Weights of a small mixture-of-experts language model, trained from scratch on English Wikipedia: 10337 steps.
Below are experts of layer 4 (counted from 0) of a mixture-of-experts language model. Rows are named gate (a neuron's input weights, with its number), up (a neuron's input weights, with its number) and show model dimensions 0-223. Each number is 500 + 25 x the weight over its row's rms, rounded and kept within 0 to 999. Numbers have three digits each.
Before each expert's rows: "gets" lists some tokens that make up at least twice as much of what it gets as of all text. This comes from a sample of Wikipedia text that the model never trained on. Tokens count by the router's weight.

# expert 15
gets: " | ", "1", ")", "s", ", ", " |"
gate3:457475455506468508479553542454495518499475510491479491528475471523518499489475505486491501532481493504481521484526478535529514487533499514490513497538522465518542529488516508531435464456510533455500508469536493490545491517487507535490501468471502489537467484501481511496515517456479521447519490504504465495524477509484491468480492514498512521462510506487492479485521509495499499502499465532490531463487548485516528502511495487502527514497482469507526502514508484474504487415485519516479486502495472509492491455499491526491498494501480474497491499474450511494467512501511492493527476502508532507479495496506519553508489550508488491488489499550550533475449533531551478483500
up3:471482502455552470479502495515477489557474494514472503484452506466442519482485525445506508519535508467514543528509492502510513469506505502531466508492508538488510496522481529479515532486486441530535490483494510502499507503450512524505470498459496482515475496492492509509490495505513499480525449533472509498497498445496488498491511503507523501501556467479539514534523477487457486496496463530501502492522512516548520498497489484512463473491507501494459532505472507510487430458497519503485445499516507555530511505459469474502510526511498493482550491479514485490492505505534530510533541425445469471518540469501519518510460490508524500527495544518503486464511530501478509491505

# expert 4
gets: "0", " | ", "–", " (", "7", "6"
gate3:476529480517573508489525436510500524484516497536551475488519482536474469462475478535505547514489484489440490451490520475530518502520506480488535537495483509504516512505469504504530518511496505505492499565452511512475429508519526538484484475485549506492489436516489528469469536495471537529485470485517502472481476513486497516503473512476465562505521516490508466520515496508494527507521532455474494479520470499497483491512503490503522471489503464513513507504500508507525507532483473520521465526484457502494476537489514459472535486503484546570540517515494476487536462493512475502464478491499523474482458494481514481506527504479511481517469501556502512509445506512541506508503
up3:543474499485493491497500506462486501512504490506505526532479472517493474546499501487479511547514502484468488472524464516475548500461436516476533491490543463501463497520539498488479528502499511510476501449466544525488535526521470481523499494504479477498568526480494450533480482478545532541526488493566533472518521475555524464451546476529528517471488520484517473499513481483546479441503455512502534519543498508497530538483522502503494490505527526505507536522519499475483498479521486495524460498522523461475493501480503504551475561524464459492435490500450504484496514520495521522520492566499496512548463545494507487476465537512498484485542538472519519503507530497500433472543

# expert 0
gets: "1", "0", " and", "–", " D", "um"
gate3:481529506528477495445488478521549498534483517491521476512490536542463458513497518521508515506511457494481488484524523512484501509523543498494530519489522464475476467495508497499506485485496515482494461493494488498504522510486480502503496477496515497516542503445479510488530542476467489491478472500484520480475490540549485512495486466502530500465516525502474536531513503499501509516549479529488471502524478543528512503571518480522549511423506477495490476530541563482513489537428498504487533516513462474506483481503500517524528509525501481499499572519514473484467479513510482520473477505462508527468502498494459477518531528476462532526508560545491491424500521500543510525443
up3:530484477493503487523497506523555512481439519502541518508438502484487491477511487522514505471493494517517514508451472522538526479529494535439511498486546462470523512486500494490462503525502535498507525517468451524470497516489505489533469514538519498463505550529441516521520492461520526489504482458499472517514449488506463497459514499467520458491497530515489527476491506491492513482511489501487483495483492505486500503489530518519518499461494533484477535511499522503506489475457556506492486509515509512531498490489510518535516507505485515477502480529514514424530487436513492527514590461450505459478496465488514479507548536494539455493512455493476532500511545501512525519484

# expert 7
gets: "3", "2", ",", "; ", " is", ", and"
gate3:482529511517468478516466551504496497570476482497464500514505500492500557509537505508483472519524469500539516506513497487509506462518479490511517492505529483524537509506506524517500481473475524473494491529448482466463479504493504494488470521505495519519467496492499503491495485511504538502512500449535490507509472482464511513500530509506513549500515456526464487481499481468485526524463551482502481513545461491511493461533477507504484522491484496491525451553500509487499507447492493516515490467479450535503468548465505501492563515516492542480510550542510543473507488558474518527495494515482497490471495544522553478482584499507520507464494535472484524455512497506511478550555
up3:523502536482464473488498526519491512521502487548469446516468494493516534490514467565466505424487496496513544481513504560482489444503533543549461488491499495501518459501457516471530498472453516529510472511487473488498490495498486487488558507492485483506481515486542530476476559527524489481517496512539532486528455497547469522497499518459527499515472561485497490514532487486500549441529500527518507507519508504532533507512504461517472535485492467501522509510512510469475495502489501526530504497448499486512501511498515478533517452489445496512483490522496520495525483573494517501471494494511517572489474508478480517485471500484515492540546474480494438488492463602527503477475

# expert 8
gets: " |", ".", "2", ";", "6", "18"
gate3:510450543493473491542506469490511466473476504492500478542467493528487477494487487530499493462498523477512519464479524495462484484529493521495546493505513520507516509486507502525491519531498489559535457477476522550428474473490525509502488483509515494500476516489521536476515514482476513498511522517524503515489491535516506480486458505548510511490520522581567494513509494451447523507466503449511496467475463485527521491555468499481514475460478478523507479427492490495499480484541514472476490452505518488492514521496521487519465520512506519496525496522511457506519504522408475484473488541485524506483517521510503493508503467482503480526507520523491489511488523500479506516549
up3:525475504482496485499478485495509510445548487473484476497478478485518475529491523494552511523510474505462471472508515457468521501508517490514483530544507534512480490479485526481514528502532487550512489514470494479490474502490512457523533510444460492498478475461535530542457500490535522453483523469509492511486437539523532533477476532512494514538486540519537517446536454508480512482467487488501495505471472509482490479498444520489508478509508491490489459493479504510517482520490467502467515525486518569468543478473531491538500476508521526483492516508475546519493483491506493551488461473499480483546510495483497532510487487510529532524481472485479483520511500520516514510514

# expert 1
gets: "==", "===", "\n\n", " ==", " |  |", " ==="
gate3:454515465467463488552533500493497460519518537475499525513547516524496519475470489519501492495513522476543488498531481508527476487494542476483482531459504464499481529531497472518519522512487481455503501515508509497447531504480496477530466515502472498506563519458474555483510487458497505514520535482494505460474498503556471466503494486475510474498491497507493508558491445468453547525485502494510516504537488505431468520467485467472464523519514527482486478491481497498518503548502469522522518498492504505510500506513506516500494481521506510473508526501502483535500493537501480517479582511530545501508482495504501453540532479520531498510504531471534479466459530494501513513480
up3:492534494495498507538471495505476455546500495518497486517550506468536489496501500507491507488455481520518494476521471486498532502492541515495543524497499496509527489472460441476532531527470444492551500494479490485478506516490506496489491501522491483511567552482471529487490489466510472519508506517497525513479539528538502486532543501469519523510492512515491505521503483470491489516513543495528494480527510463483510508493499489441454512521521518461515509522478492488548480493516517503517526486534485480505524507506518542535550508518516509501455486517481449535493520468499512545513548494487472482514462485544481479516538529528552484500493503522495501475531511515511499531517

# expert 14
gets: "\n\n", "\n", ".", "| ", "\"", " The"
gate3:513492519507507493494480502479521503490463435526502517494501494512489498451505506540503537506536475504467491516533563497488528516501524499507485468516527531511479521538535519543511468468504502529480507518505522493515544456475502557495502512500469494525496527509468500489519515488503472476533488493457525500463471501517488456522476454441513460456516497474491513456509489492489488559494512476484500497488487448496463528488515469478494529502494449476509487475522518505523499492481451542530499544535462517421541522485531502522526484480496517491496527481525499470501476506502479531483513502499493529530477496506569493515462471494494507530495561545546501486483499506483424502489
up3:516494541518528505523512522526495526506514492491486456497481513472499538510503489494511468464472522489507532513464466561485469507514506535450479491478507443521512492485502502447463462497456529508525539441494520454502483576517480493520504535507496498494535512494494471504510446503515505500509502540531480512533473495512495499465513533511495530530479467527480481524508476523521561489515512467445526503477541493485511467525484543514469532486477488544489504489495494483515477563555506501523498480503512442555513474497507487509500451530523511539525500529497511531538568532507536479490494496519527493492441521493485500519500523491504528474531458495485475473487483510493549508518